Experts of a small language model.
Training: a variant of Muon for the experts, 920M tokens, 7018 steps.
Below are experts of layer 3 (counted from 0) of a mixture-of-experts language model. Rows are named router (the router's row for the expert), gate (a neuron's input weights, with its number), up (a neuron's input weights, with its number), down (a neuron's output weights, with its number) and show model dimensions 96-143. Each number is 200 + 30 x the weight over its row's rms, rounded and kept within 0 to 999.
Before each expert's rows: "raises" lists some tokens whose logits its average output raises strongly, later layers aside; "gets" lists some tokens that make up at least twice as much of what it gets as of all text. This comes from a sample of Wikipedia text that the model never trained on. Tokens count by the router's weight.

# expert 47
raises: "on.", "ure.", "en."
gets: " B", " E", " C", " O", " comp", " I"
router,171,261,191,197,177,211,207,225,209,200,191,231,208,205,205,227,238,263,210,188,226,187,252,182,153,184,201,200,191,200,189,221,252,213,193,181,300,205,187,223,211,223,230,178,160,170,183,200
gate0,221,183,204,176,241,222,205,200,239,209,210,242,198,157,194,176,257,213,176,195,222,170,171,192,187,205,250,230,191,238,218,143,297,196,190,123,223,183,204,175,201,150,248,201,187,192,268,206
up0,220,130,220,233,167,170,214,203,251,173,230,217,186,190,165,179,191,176,202,177,152,221,145,284,223,185,206,165,234,191,164,228,195,186,227,172,195,196,214,213,140,227,223,172,151,190,157,221
down0,200,210,166,208,218,247,223,251,164,187,132,154,193,195,193,232,193,181,190,211,203,203,133,193,215,187,163,191,197,219,225,200,231,216,171,227,194,200,197,223,183,216,224,205,211,249,200,183
gate1,224,194,172,252,183,210,180,245,182,187,234,210,233,208,225,225,215,147,229,214,161,234,164,269,185,180,177,260,199,167,193,230,187,137,185,193,224,233,185,229,178,152,185,243,231,150,218,273
up1,113,207,215,187,202,222,175,159,228,226,197,188,228,211,164,189,205,182,248,215,209,164,193,205,170,217,217,202,195,220,197,229,170,222,184,247,208,234,229,210,237,189,190,159,205,174,187,207
down1,216,216,208,181,193,180,224,151,199,211,189,170,181,230,220,187,271,241,171,214,139,221,217,193,193,189,194,195,241,168,167,197,203,204,238,194,159,168,171,213,175,249,223,224,201,162,204,244
gate2,178,184,237,180,168,171,227,162,247,190,222,232,226,227,175,202,152,174,162,192,177,239,172,188,187,171,194,140,258,209,187,214,160,261,167,249,163,174,276,237,208,237,200,187,219,197,165,222
up2,169,173,176,204,238,215,131,189,212,180,221,190,212,199,196,224,169,211,192,180,181,217,201,199,185,256,173,181,206,188,175,170,243,228,181,197,175,256,207,189,206,193,227,172,234,178,179,206
down2,184,155,205,205,154,142,212,213,222,177,201,225,184,238,228,212,186,206,179,147,156,206,178,224,225,241,180,206,179,217,180,144,212,225,210,209,151,178,225,180,230,202,195,191,182,249,241,186
gate3,226,233,169,204,225,211,192,172,208,236,185,238,180,160,196,173,226,233,156,201,175,177,186,209,193,204,140,191,136,214,160,187,230,175,226,179,183,197,211,250,191,176,244,150,193,161,219,241
up3,126,188,190,205,201,166,226,173,246,192,237,166,241,191,211,204,208,222,178,209,202,250,157,150,195,114,236,219,187,202,181,214,125,204,199,200,194,178,201,226,208,223,223,189,198,160,145,173
down3,129,194,217,230,208,211,178,186,225,133,211,150,256,217,240,249,223,175,212,186,215,219,178,197,157,188,205,196,235,212,179,164,178,183,205,184,193,179,205,169,188,173,204,186,217,208,217,258
gate4,214,269,156,195,217,165,225,228,199,182,195,199,179,207,245,238,185,199,181,201,185,204,218,205,193,185,218,243,218,165,176,249,171,172,177,163,206,169,174,213,229,185,154,207,230,187,157,223
up4,185,220,234,223,243,194,257,245,254,217,170,139,175,207,207,224,184,150,145,219,199,213,219,149,160,164,163,215,179,198,188,200,231,210,258,217,192,239,200,127,196,159,176,203,196,228,229,163
down4,179,204,215,185,186,188,170,252,189,208,228,119,99,223,182,181,214,162,223,212,206,205,205,211,147,159,173,267,190,178,180,161,208,189,175,189,189,215,224,182,234,221,187,201,181,232,214,185
gate5,239,226,212,186,171,200,187,206,210,174,172,202,228,214,144,190,178,197,220,174,164,162,187,202,199,221,212,245,202,217,207,219,195,171,215,215,220,259,223,203,239,216,157,232,189,150,150,216
up5,212,211,250,235,178,213,187,156,192,162,139,131,135,197,213,199,253,161,231,139,190,201,206,212,249,208,177,185,134,203,250,232,232,209,215,133,195,221,227,239,167,240,199,159,247,183,216,255
down5,241,212,190,151,186,233,174,207,254,186,185,161,235,206,185,210,193,179,187,233,191,210,185,236,202,199,204,180,190,172,202,215,139,181,168,244,190,224,201,202,215,186,161,226,257,171,165,262
gate6,205,238,249,241,160,177,210,237,188,197,174,172,196,218,177,184,268,187,199,189,243,194,190,188,206,191,221,214,196,170,220,254,192,226,217,188,192,141,194,200,186,198,140,183,221,201,267,273
up6,242,223,234,238,197,175,220,234,208,230,110,165,181,237,209,195,152,155,182,175,200,220,180,204,203,171,167,188,170,156,207,238,217,181,185,220,183,174,129,205,194,210,205,153,189,168,229,170
down6,201,184,203,200,178,212,189,252,189,233,231,196,119,231,196,217,147,139,225,122,219,176,268,206,162,222,250,151,216,201,199,231,233,234,202,222,196,199,216,203,143,217,190,158,214,170,197,176

# expert 22
raises: "018", "016", "014", "006", "019", "008"
gets: "2", "1", " made", " make", " making", "015"
router,253,235,210,243,168,181,147,210,243,227,179,246,193,247,196,135,252,164,231,224,176,207,230,164,186,223,212,189,165,197,127,235,161,172,210,213,178,156,229,158,217,208,198,213,212,178,188,197
gate0,254,221,188,200,138,240,186,168,180,173,208,244,226,202,174,224,176,164,189,190,223,181,209,220,293,223,164,198,202,141,157,254,190,196,271,229,213,219,237,160,200,202,193,172,167,175,166,202
up0,133,224,233,228,190,184,221,194,215,171,188,233,171,171,164,212,164,230,156,193,155,204,193,216,206,194,225,196,255,213,207,205,230,188,208,220,168,217,185,168,176,170,225,233,181,203,221,164
down0,238,196,169,208,191,209,206,256,224,190,187,243,192,191,217,219,148,162,203,218,249,178,232,199,175,198,220,193,233,162,166,217,238,184,189,202,197,221,234,173,210,131,193,214,197,210,196,202
gate1,215,216,188,179,208,212,205,177,183,186,215,227,229,164,147,230,164,246,222,234,170,245,196,218,191,152,139,217,165,200,181,219,164,174,194,199,214,208,151,186,278,187,185,170,204,193,195,197
up1,203,218,179,196,212,227,195,192,218,192,205,195,170,208,204,189,186,253,197,216,187,172,175,157,151,205,162,171,205,234,215,220,143,239,292,202,170,160,188,185,182,239,233,164,109,174,162,253
down1,167,232,156,215,178,241,206,156,184,189,235,238,209,217,142,187,145,251,219,218,168,213,240,244,242,184,218,219,176,216,220,211,212,208,270,195,225,191,228,228,202,269,196,199,150,150,203,246
gate2,231,192,190,213,215,202,220,213,178,217,208,179,180,185,239,155,123,166,171,188,228,204,208,143,142,218,217,212,157,232,284,218,190,188,226,266,221,225,192,181,151,224,180,172,160,232,195,232
up2,186,162,231,240,231,208,171,186,163,252,153,174,193,171,194,173,151,165,249,233,218,136,174,183,175,233,181,191,176,194,199,209,213,225,215,232,244,189,215,223,208,191,216,187,140,128,225,249
down2,187,162,263,199,173,175,224,201,223,279,210,228,150,181,214,189,137,138,279,207,226,199,231,203,210,209,190,200,220,214,182,222,178,176,230,197,192,178,149,182,230,213,182,164,178,197,181,237
gate3,135,216,218,173,215,247,202,247,172,157,202,206,152,174,213,228,211,200,156,125,200,212,210,243,213,186,242,180,215,198,218,173,236,180,245,194,229,178,209,195,185,175,167,244,261,228,204,234
up3,206,171,196,172,215,219,203,190,210,175,217,235,183,237,194,216,208,208,178,212,191,235,230,176,178,219,206,208,182,175,191,219,236,205,163,220,172,221,236,191,170,165,237,159,240,203,195,190
down3,176,215,154,180,139,131,188,166,171,181,207,262,214,157,188,147,203,171,216,169,202,168,244,223,231,172,203,206,181,175,233,166,226,145,202,236,278,206,205,190,245,169,242,212,174,175,215,196
gate4,219,273,235,177,220,194,177,212,216,195,161,207,149,210,215,165,203,190,206,185,210,200,213,177,176,174,183,194,258,202,173,154,128,136,242,186,247,198,199,215,213,203,252,230,238,237,199,187
up4,204,203,198,273,184,146,163,227,175,151,206,173,203,202,215,202,165,217,236,225,189,198,199,185,168,242,146,227,197,203,188,197,206,227,207,198,236,161,188,213,156,207,236,204,235,237,204,159
down4,236,194,219,234,205,184,186,143,225,192,197,170,243,213,201,170,198,212,199,214,208,238,181,235,194,227,146,168,228,219,194,186,226,206,191,242,206,130,178,200,207,199,215,193,202,186,226,170
gate5,228,202,164,158,204,145,221,204,193,135,193,233,232,203,210,199,175,199,181,183,240,189,241,220,169,233,184,237,229,197,173,249,260,154,176,224,183,206,268,191,237,212,167,225,116,235,202,232
up5,211,199,235,157,217,208,133,209,214,159,157,239,219,234,227,199,243,158,189,191,183,231,270,244,197,198,246,231,181,185,153,205,259,265,241,127,204,186,203,203,193,217,182,227,216,199,138,181
down5,216,148,175,197,210,178,181,154,201,207,249,208,198,168,202,263,178,218,198,185,219,222,199,212,181,226,205,186,236,204,189,225,220,214,162,244,196,158,170,261,277,277,234,202,194,157,165,224
gate6,224,176,215,176,177,195,169,226,193,211,174,190,230,215,176,180,139,188,226,162,216,194,192,221,157,210,186,137,224,165,200,220,232,219,198,217,261,122,155,241,137,195,182,244,190,212,214,265
up6,180,206,180,201,212,198,214,264,234,220,122,166,191,216,176,222,175,159,185,217,218,143,183,190,223,198,189,235,215,180,175,222,181,202,187,228,217,219,217,237,220,160,206,142,212,225,177,161
down6,192,238,151,219,184,242,251,227,161,179,172,209,206,203,237,189,231,190,196,222,135,195,181,228,196,205,164,235,177,233,208,217,190,193,186,192,183,236,178,210,178,205,179,173,224,200,205,234

# expert 27
raises: "ure", "ure.", "ions", "ric", "ra", "oral"
gets: "it", " d", "ut", " ch", "ast", "ub"
router,195,233,181,238,209,173,197,225,221,207,219,234,252,201,166,242,204,163,243,175,228,162,200,202,190,234,238,127,212,210,175,224,198,216,261,202,229,208,172,256,199,187,201,195,189,134,200,190
gate0,198,175,179,171,167,197,215,233,220,183,200,215,229,230,153,210,192,213,218,202,233,164,208,251,234,194,188,207,208,202,182,190,201,218,206,141,205,220,191,180,179,208,180,210,246,163,193,239
up0,190,270,238,193,180,221,181,134,233,202,199,163,181,202,192,175,162,170,182,164,229,165,205,256,196,246,201,212,197,188,181,194,192,199,189,223,232,217,200,210,230,201,261,166,183,240,184,167
down0,185,145,272,190,190,192,168,223,199,214,203,225,173,216,183,246,152,232,189,195,222,176,191,211,162,229,180,202,268,236,210,166,192,192,224,136,207,192,164,186,158,187,215,138,206,191,158,225
gate1,249,273,151,253,170,200,178,206,220,188,170,173,194,169,186,202,131,212,190,191,238,178,206,221,224,218,141,155,229,216,209,239,194,228,208,177,195,185,160,204,233,175,174,193,220,221,208,152
up1,189,254,258,221,200,210,200,200,192,202,183,252,207,181,154,174,226,233,175,221,162,211,210,221,238,198,240,217,222,218,240,184,194,219,215,250,202,173,188,208,251,155,134,232,164,182,173,217
down1,196,189,236,200,165,219,126,177,192,246,227,226,232,230,167,218,265,213,225,217,215,214,188,236,212,187,189,274,237,165,192,212,237,219,261,206,167,220,192,241,235,178,220,233,165,139,229,173
gate2,162,269,213,255,164,189,174,176,208,208,191,208,242,161,253,189,184,195,175,206,205,221,169,131,185,227,237,141,198,188,186,181,158,230,172,188,259,228,227,164,215,227,172,243,211,212,223,189
up2,178,170,170,194,217,200,177,187,163,205,204,196,152,270,171,175,174,224,151,212,193,204,223,151,228,215,220,205,190,195,210,249,188,225,183,200,191,171,156,225,177,259,157,179,267,220,258,166
down2,217,248,182,155,137,223,198,191,215,238,191,166,191,217,230,214,152,202,206,205,190,225,173,184,191,168,167,206,211,199,232,173,181,222,204,233,160,163,201,180,195,217,181,221,168,173,210,202
gate3,228,178,147,186,219,205,184,142,217,174,169,211,201,222,246,138,221,187,211,189,254,214,214,209,220,145,145,188,200,204,172,225,184,219,250,172,236,200,199,209,195,192,192,167,223,222,204,204
up3,197,231,241,238,180,214,215,173,203,187,183,197,159,136,244,218,241,186,198,181,198,144,221,148,196,233,210,199,161,188,173,253,197,147,213,181,138,260,206,226,212,225,134,212,216,197,229,181
down3,167,212,179,210,147,169,189,196,219,153,193,203,250,221,158,215,203,233,190,195,233,165,209,182,182,163,181,190,224,198,175,228,212,226,215,180,209,184,203,256,197,201,205,231,267,197,202,182
gate4,259,225,177,206,230,163,219,250,178,210,224,200,182,230,183,217,168,179,215,183,235,192,162,225,230,256,167,255,190,232,241,275,252,219,125,165,207,223,166,235,191,214,176,214,202,169,211,194
up4,214,192,207,222,208,195,266,209,152,190,253,234,177,209,235,252,205,177,165,209,166,231,243,198,206,164,156,228,182,169,148,211,205,232,187,242,199,205,214,219,204,222,210,225,218,185,198,174
down4,183,215,196,232,161,184,194,183,235,167,178,171,224,150,221,214,169,237,170,147,186,181,227,189,268,239,165,238,186,170,230,221,169,245,177,192,163,171,186,201,171,181,213,166,198,212,217,250
gate5,140,212,205,220,200,241,183,223,167,197,185,166,199,231,215,226,182,182,238,218,207,231,221,227,189,175,211,216,190,166,214,167,234,187,234,184,237,178,160,207,217,185,246,173,212,167,209,261
up5,197,200,197,189,216,187,186,209,199,147,212,188,163,190,231,242,150,168,221,195,244,253,186,186,228,180,266,167,218,178,183,174,179,161,160,219,235,150,210,159,217,199,198,190,154,200,221,209
down5,170,201,210,141,216,249,196,225,254,205,234,205,165,212,182,188,162,214,189,166,241,219,198,227,214,187,226,229,195,201,189,184,178,245,207,176,126,215,189,236,251,156,203,182,184,204,227,174
gate6,194,202,178,220,182,205,185,185,198,180,210,235,188,148,136,166,196,243,260,179,202,141,204,219,165,203,220,214,217,163,235,204,190,230,197,192,250,210,188,186,215,272,192,226,175,191,181,250
up6,194,153,251,230,221,143,149,240,180,179,189,249,216,249,204,219,129,196,149,190,154,222,201,211,241,203,214,238,205,208,198,211,184,195,179,219,215,232,206,223,242,230,187,192,197,194,192,195
down6,179,180,189,202,213,195,199,167,169,216,165,194,191,173,271,168,229,185,199,197,157,210,212,206,194,235,169,250,184,161,182,238,171,175,183,186,137,222,155,189,212,205,195,217,194,240,146,173

# expert 40
raises: "ensive", "rans", "echn", "ime", "ens", "ics"
gets: "t", "T", "int", "per", "ert", "xt"
router,161,251,244,203,161,182,164,203,180,207,189,190,234,247,215,193,250,234,210,125,243,182,254,250,252,254,242,230,181,207,166,210,197,263,217,216,170,163,213,177,168,195,195,244,211,210,193,161
gate0,217,223,154,181,200,143,232,226,240,230,237,152,221,257,280,206,233,150,244,191,184,221,203,213,242,261,210,217,156,211,205,212,215,174,166,176,216,206,199,163,149,170,181,195,232,216,210,209
up0,243,151,178,207,216,214,223,192,192,200,210,201,178,171,186,184,171,187,230,244,195,204,198,166,177,235,177,177,182,203,203,204,188,196,148,193,232,173,213,186,231,166,168,235,181,205,272,260
down0,211,154,249,180,260,215,213,207,274,154,219,173,203,249,254,167,171,130,187,205,207,212,205,179,204,147,158,208,205,181,173,178,206,174,245,208,216,193,225,174,175,180,218,164,237,235,200,264
gate1,221,193,226,242,222,177,263,182,180,197,195,176,201,187,214,184,182,153,174,178,179,194,211,204,204,196,243,219,214,217,197,174,212,174,230,234,211,212,227,220,187,238,228,286,184,175,226,209
up1,206,206,210,225,204,206,210,229,207,189,212,210,177,208,143,227,192,142,206,205,157,238,232,177,191,177,206,197,165,191,142,216,259,203,195,204,201,229,226,208,178,205,222,178,196,200,205,197
down1,194,230,217,230,145,121,174,154,232,202,205,188,217,254,127,177,248,141,158,204,181,185,227,244,218,212,193,232,211,220,211,215,230,235,126,189,189,214,172,209,230,182,190,205,178,173,203,161
gate2,188,191,181,171,262,217,226,266,216,184,193,195,137,193,205,208,188,177,225,231,191,232,176,210,167,217,200,207,173,186,251,121,237,164,177,209,181,258,232,197,209,250,258,192,171,206,156,235
up2,202,228,219,208,180,198,207,211,248,195,247,209,165,267,196,200,143,235,214,233,178,165,199,242,187,227,179,175,239,211,177,200,222,162,272,165,182,254,197,174,228,198,201,170,214,216,169,203
down2,158,178,202,167,203,138,215,187,210,188,170,189,266,230,195,237,231,213,239,142,164,196,234,213,195,225,196,241,186,203,199,196,244,207,287,140,177,186,218,219,180,184,225,241,200,241,157,137
gate3,236,231,227,176,156,206,261,165,180,202,145,221,170,159,208,184,118,207,223,205,183,194,241,231,238,254,195,212,259,203,189,174,195,201,168,204,222,185,203,159,208,203,199,230,205,209,190,216
up3,199,211,217,213,201,254,189,163,243,170,136,127,226,215,209,263,186,154,219,207,229,188,199,217,197,146,163,207,195,209,202,164,201,206,224,189,173,223,198,221,217,172,205,164,181,226,218,154
down3,212,156,246,158,247,195,218,222,224,184,169,203,197,231,212,211,211,221,157,183,189,201,187,258,146,204,200,202,172,191,179,188,141,223,176,228,194,218,197,186,196,169,174,179,219,144,187,155
gate4,213,196,182,157,224,185,178,232,173,206,175,170,209,175,208,182,195,145,246,193,162,178,141,170,170,161,185,198,226,204,242,222,191,223,251,121,222,227,218,204,184,159,151,167,168,237,251,254
up4,199,173,224,241,206,198,175,163,163,220,224,245,231,201,181,268,191,179,208,180,193,260,234,178,226,193,213,171,202,204,192,139,171,197,263,232,119,214,237,224,163,207,223,216,212,227,223,213
down4,187,176,192,207,157,243,229,189,191,210,187,209,206,237,181,170,193,241,190,178,178,196,194,194,233,192,159,129,205,177,187,287,209,117,170,112,217,218,171,194,191,232,203,174,185,232,183,206
gate5,180,205,205,232,211,239,222,173,164,171,192,247,218,249,271,189,141,201,211,225,211,211,237,230,173,203,221,221,205,262,219,149,211,146,189,213,265,206,142,213,178,175,249,204,203,166,167,199
up5,229,207,229,204,189,190,195,274,230,197,195,210,226,215,192,177,152,234,228,183,170,176,215,172,189,197,185,175,250,203,200,246,237,153,221,202,201,195,207,256,169,183,189,239,252,200,210,211
down5,199,192,176,227,207,186,251,232,200,185,168,239,240,212,194,169,225,201,183,163,213,244,179,202,195,212,176,222,200,256,170,169,187,221,174,201,179,192,203,176,220,203,159,153,211,185,183,209
gate6,255,249,243,182,191,207,220,187,176,195,136,201,171,173,276,177,233,232,212,251,218,190,205,218,168,225,227,192,217,199,170,218,198,201,187,214,200,211,183,241,163,209,235,217,244,146,190,257
up6,208,211,220,213,261,230,262,176,209,245,165,208,183,164,156,230,192,160,213,196,181,249,210,221,133,174,161,252,190,155,176,221,159,180,172,203,232,219,207,214,214,191,175,240,198,204,231,188
down6,201,250,183,200,175,200,161,202,176,214,179,219,235,186,195,200,222,171,195,156,277,197,244,246,227,189,192,206,202,203,186,162,216,225,213,233,215,209,215,204,151,207,238,177,161,145,146,150

# expert 36
raises: "ugg", "oss", "over"
gets: " M", " R", " L", " D", " F", " G"
router,180,185,144,221,208,210,211,222,185,209,154,247,214,226,213,216,231,201,168,171,178,225,239,172,136,183,137,169,197,189,186,149,291,200,228,211,267,216,263,220,223,212,168,214,158,208,268,225
gate0,209,218,195,179,260,217,201,243,198,232,228,209,251,218,169,248,233,249,205,171,174,173,155,191,232,218,200,240,203,199,167,213,231,193,163,182,173,193,218,206,168,221,185,219,200,166,204,229
up0,185,235,207,240,207,225,125,145,229,149,210,195,183,213,128,227,217,227,205,193,278,162,161,235,167,200,186,242,175,179,190,234,221,244,219,212,206,190,205,255,196,199,139,216,230,178,190,232
down0,272,209,244,206,195,223,198,191,183,164,222,210,200,210,213,136,184,217,187,199,249,170,173,192,219,191,195,176,186,146,192,189,184,245,178,202,171,218,231,204,187,147,184,137,206,174,205,179
gate1,200,173,191,174,189,193,254,150,223,198,210,233,189,222,224,204,194,196,211,166,206,189,184,213,184,208,210,210,212,209,159,220,202,214,207,225,254,212,193,197,218,169,265,164,198,219,167,172
up1,184,175,231,199,128,217,203,162,178,202,234,195,195,166,186,187,219,166,235,213,152,188,227,176,171,199,217,200,174,230,213,159,209,149,221,220,191,231,233,267,184,198,255,201,232,221,206,183
down1,231,222,201,177,147,269,186,135,149,202,227,230,206,194,183,167,213,183,217,196,177,147,209,228,175,151,237,180,145,220,206,224,198,182,215,162,246,178,183,200,166,218,207,185,250,174,241,201
gate2,163,167,217,193,189,233,173,142,173,262,156,216,167,201,159,211,201,152,218,196,202,233,216,255,186,183,176,232,199,195,237,212,242,264,216,166,267,145,194,205,231,185,245,227,236,221,166,220
up2,209,227,195,196,171,220,213,204,252,213,194,137,244,183,200,203,122,160,149,190,227,205,202,212,191,206,146,188,215,218,158,232,170,207,117,231,193,201,124,216,203,156,163,236,193,174,238,138
down2,219,240,194,236,193,220,254,199,165,167,237,270,185,168,233,180,183,209,216,210,243,242,195,220,164,270,157,268,220,205,214,194,173,241,232,189,233,250,214,209,247,255,225,221,214,203,231,150
gate3,200,162,248,225,185,149,188,168,184,230,180,190,147,201,214,176,160,192,162,212,199,171,187,253,190,185,170,228,247,219,169,166,157,239,236,174,202,203,184,199,229,196,186,168,192,222,183,218
up3,185,210,254,205,192,185,201,210,161,184,149,205,156,181,189,190,165,214,162,231,190,223,203,168,179,204,216,229,215,219,238,210,164,216,280,219,165,192,151,219,182,218,214,217,191,203,233,184
down3,222,183,161,222,157,216,216,200,176,219,231,184,272,233,222,193,178,213,226,184,179,196,211,218,246,223,187,226,194,240,235,225,207,239,148,183,196,204,189,223,207,201,164,189,157,211,150,236
gate4,253,161,154,195,255,126,246,193,194,178,136,183,189,265,205,234,158,218,159,242,160,202,245,209,182,238,212,185,176,210,215,194,211,223,211,201,174,246,182,228,203,175,188,212,192,166,170,179
up4,190,129,211,212,198,143,164,221,181,149,262,197,179,153,194,191,196,230,182,215,195,199,229,221,218,209,223,191,221,229,221,164,201,241,197,191,167,158,171,222,200,196,148,218,263,221,166,149
down4,208,264,182,182,206,245,218,222,178,232,178,193,199,206,233,189,227,203,226,247,165,216,159,274,139,206,225,184,197,201,225,239,191,199,204,180,267,182,199,181,214,178,204,175,175,195,215,193
gate5,203,216,214,215,245,210,223,205,186,191,183,177,201,223,242,211,223,215,214,247,167,246,206,198,153,206,194,192,198,243,147,230,206,199,196,173,164,272,231,237,211,209,190,230,210,212,187,199
up5,239,181,229,236,230,191,193,189,222,163,270,220,204,196,193,238,120,242,155,210,195,147,204,159,162,218,210,245,240,169,185,252,164,207,224,223,235,244,184,188,229,234,175,238,207,172,235,168
down5,199,215,216,231,189,196,234,208,192,186,200,228,200,218,171,209,176,235,215,186,199,232,181,199,233,187,212,221,189,200,217,199,159,168,246,238,240,175,197,171,197,214,177,191,189,177,193,228
gate6,227,186,203,192,220,221,191,175,191,234,185,167,142,191,181,225,207,199,210,209,200,248,219,170,237,223,144,216,187,211,169,235,196,250,171,212,212,164,193,295,196,256,187,226,214,164,181,193
up6,178,203,142,188,235,213,210,237,200,275,180,183,199,190,192,172,215,177,241,218,224,227,167,183,191,185,235,217,140,172,183,149,140,207,246,174,176,200,186,184,211,146,202,145,218,235,229,182
down6,257,258,233,160,160,204,167,263,186,176,206,228,166,190,165,196,195,232,215,215,164,191,210,242,165,233,218,184,197,214,168,259,194,195,238,246,218,194,168,196,207,187,230,260,189,210,170,137

# expert 11
raises: "ath", "urch", "opulation", "air", "osition", "osed"
gets: "p", " p", " m", " P", " o", " dep"
router,185,204,205,184,180,181,155,234,258,178,243,236,197,190,211,179,241,206,178,159,241,203,219,246,231,187,257,276,221,195,193,204,195,206,221,204,184,192,159,210,241,269,202,250,223,174,243,170
gate0,167,259,179,181,179,176,232,211,172,183,191,226,259,235,143,147,203,188,198,220,225,197,211,217,190,178,197,229,252,206,178,213,142,207,236,211,206,194,179,185,236,187,203,178,210,194,156,149
up0,209,187,193,179,198,232,168,219,175,207,163,215,197,229,275,197,190,157,169,220,163,227,208,167,166,205,214,183,167,159,233,205,165,199,176,190,254,181,205,177,157,252,232,168,180,231,210,200
down0,161,156,239,210,188,211,237,134,206,252,208,190,178,157,168,167,178,146,225,266,181,199,182,153,245,173,204,221,199,233,255,222,258,193,228,225,211,181,182,187,202,177,144,197,177,188,193,194
gate1,185,165,232,184,177,193,186,176,164,210,170,245,212,235,182,245,202,171,155,150,236,206,136,213,216,212,203,211,170,148,215,121,217,238,170,151,180,191,186,208,187,199,221,172,216,190,136,234
up1,177,184,187,196,162,152,171,223,222,224,195,190,249,210,222,185,139,195,156,211,192,220,231,159,242,246,218,230,214,179,226,196,218,166,227,135,227,246,180,219,189,178,210,204,183,252,197,186
down1,208,241,198,207,159,185,168,222,178,193,198,142,201,186,160,222,193,206,205,185,244,163,230,195,204,204,204,173,244,169,200,154,179,183,164,179,220,186,210,207,251,245,198,197,135,171,193,150
gate2,212,200,204,180,197,254,223,208,189,205,199,266,192,271,212,227,228,219,198,199,219,221,172,196,204,211,174,234,250,194,177,255,253,237,147,201,279,168,187,172,282,146,223,194,163,183,174,220
up2,243,135,155,193,192,202,254,246,251,223,200,186,215,159,191,209,232,125,202,200,202,203,192,206,208,208,194,205,187,188,166,220,101,207,205,207,218,137,291,212,217,163,210,230,171,211,240,228
down2,196,201,171,137,213,201,174,177,158,214,225,162,214,196,201,214,210,216,190,255,185,200,225,207,263,225,183,213,199,205,249,150,191,181,246,184,240,202,207,143,174,214,234,214,165,184,171,216
gate3,166,197,192,201,193,192,234,195,180,204,175,215,191,171,258,170,202,195,184,181,229,178,172,178,188,217,230,211,209,182,200,179,213,211,215,157,229,172,188,207,220,218,177,190,166,170,261,187
up3,204,262,237,192,232,189,183,216,264,199,227,180,202,222,215,177,206,212,266,232,200,184,166,139,144,183,196,188,258,227,182,190,228,174,204,211,224,193,165,245,167,222,176,199,202,213,168,213
down3,196,190,200,187,171,183,252,164,196,159,166,170,232,144,215,202,197,147,240,214,199,143,211,187,190,224,258,206,193,191,192,192,212,214,213,200,191,168,227,174,203,238,156,214,185,173,233,230
gate4,205,165,209,208,197,188,226,214,213,230,196,214,249,229,229,209,162,122,211,196,190,203,198,183,241,111,183,218,233,214,245,240,192,157,176,187,233,203,220,175,145,181,198,202,197,196,219,176
up4,199,163,218,173,206,273,193,189,229,189,126,179,188,203,174,194,198,196,196,169,255,224,217,182,179,167,187,173,208,223,161,195,173,225,242,255,239,180,209,209,150,252,192,204,208,213,178,189
down4,163,209,216,200,166,166,195,235,229,190,177,186,192,206,179,207,190,187,228,216,238,214,204,170,202,160,196,279,210,206,209,179,209,185,245,160,157,223,182,200,189,175,207,247,203,189,233,173
gate5,215,221,229,230,199,211,245,284,238,205,148,264,256,205,155,182,209,240,164,240,221,204,172,176,202,196,232,209,249,187,225,200,209,200,206,183,227,233,197,214,192,228,255,167,155,225,197,241
up5,227,167,193,245,211,204,186,215,233,191,180,167,139,167,248,178,153,128,218,146,246,149,190,184,206,193,268,203,194,184,195,228,228,167,199,198,186,208,259,214,219,218,209,176,156,136,174,150
down5,210,229,276,209,200,148,180,179,168,239,263,166,203,209,207,226,139,229,234,228,158,206,267,188,190,228,173,205,210,183,155,161,176,222,215,140,168,183,251,156,179,127,210,280,222,239,165,213
gate6,154,187,205,213,182,203,238,180,244,167,173,208,204,191,267,188,232,224,219,176,241,202,182,202,216,199,222,196,187,261,214,217,188,203,184,202,217,203,162,214,188,188,161,207,178,181,204,275
up6,202,202,220,251,246,190,138,168,190,196,226,184,212,205,149,201,174,209,150,207,241,212,221,169,184,169,198,204,162,154,213,215,215,190,218,157,158,229,213,252,167,222,215,243,180,200,213,144
down6,217,209,202,158,146,207,210,173,142,221,188,209,230,283,157,206,226,247,201,212,184,222,235,196,196,229,149,201,246,229,120,176,161,161,255,195,196,186,231,223,218,187,182,165,199,246,198,169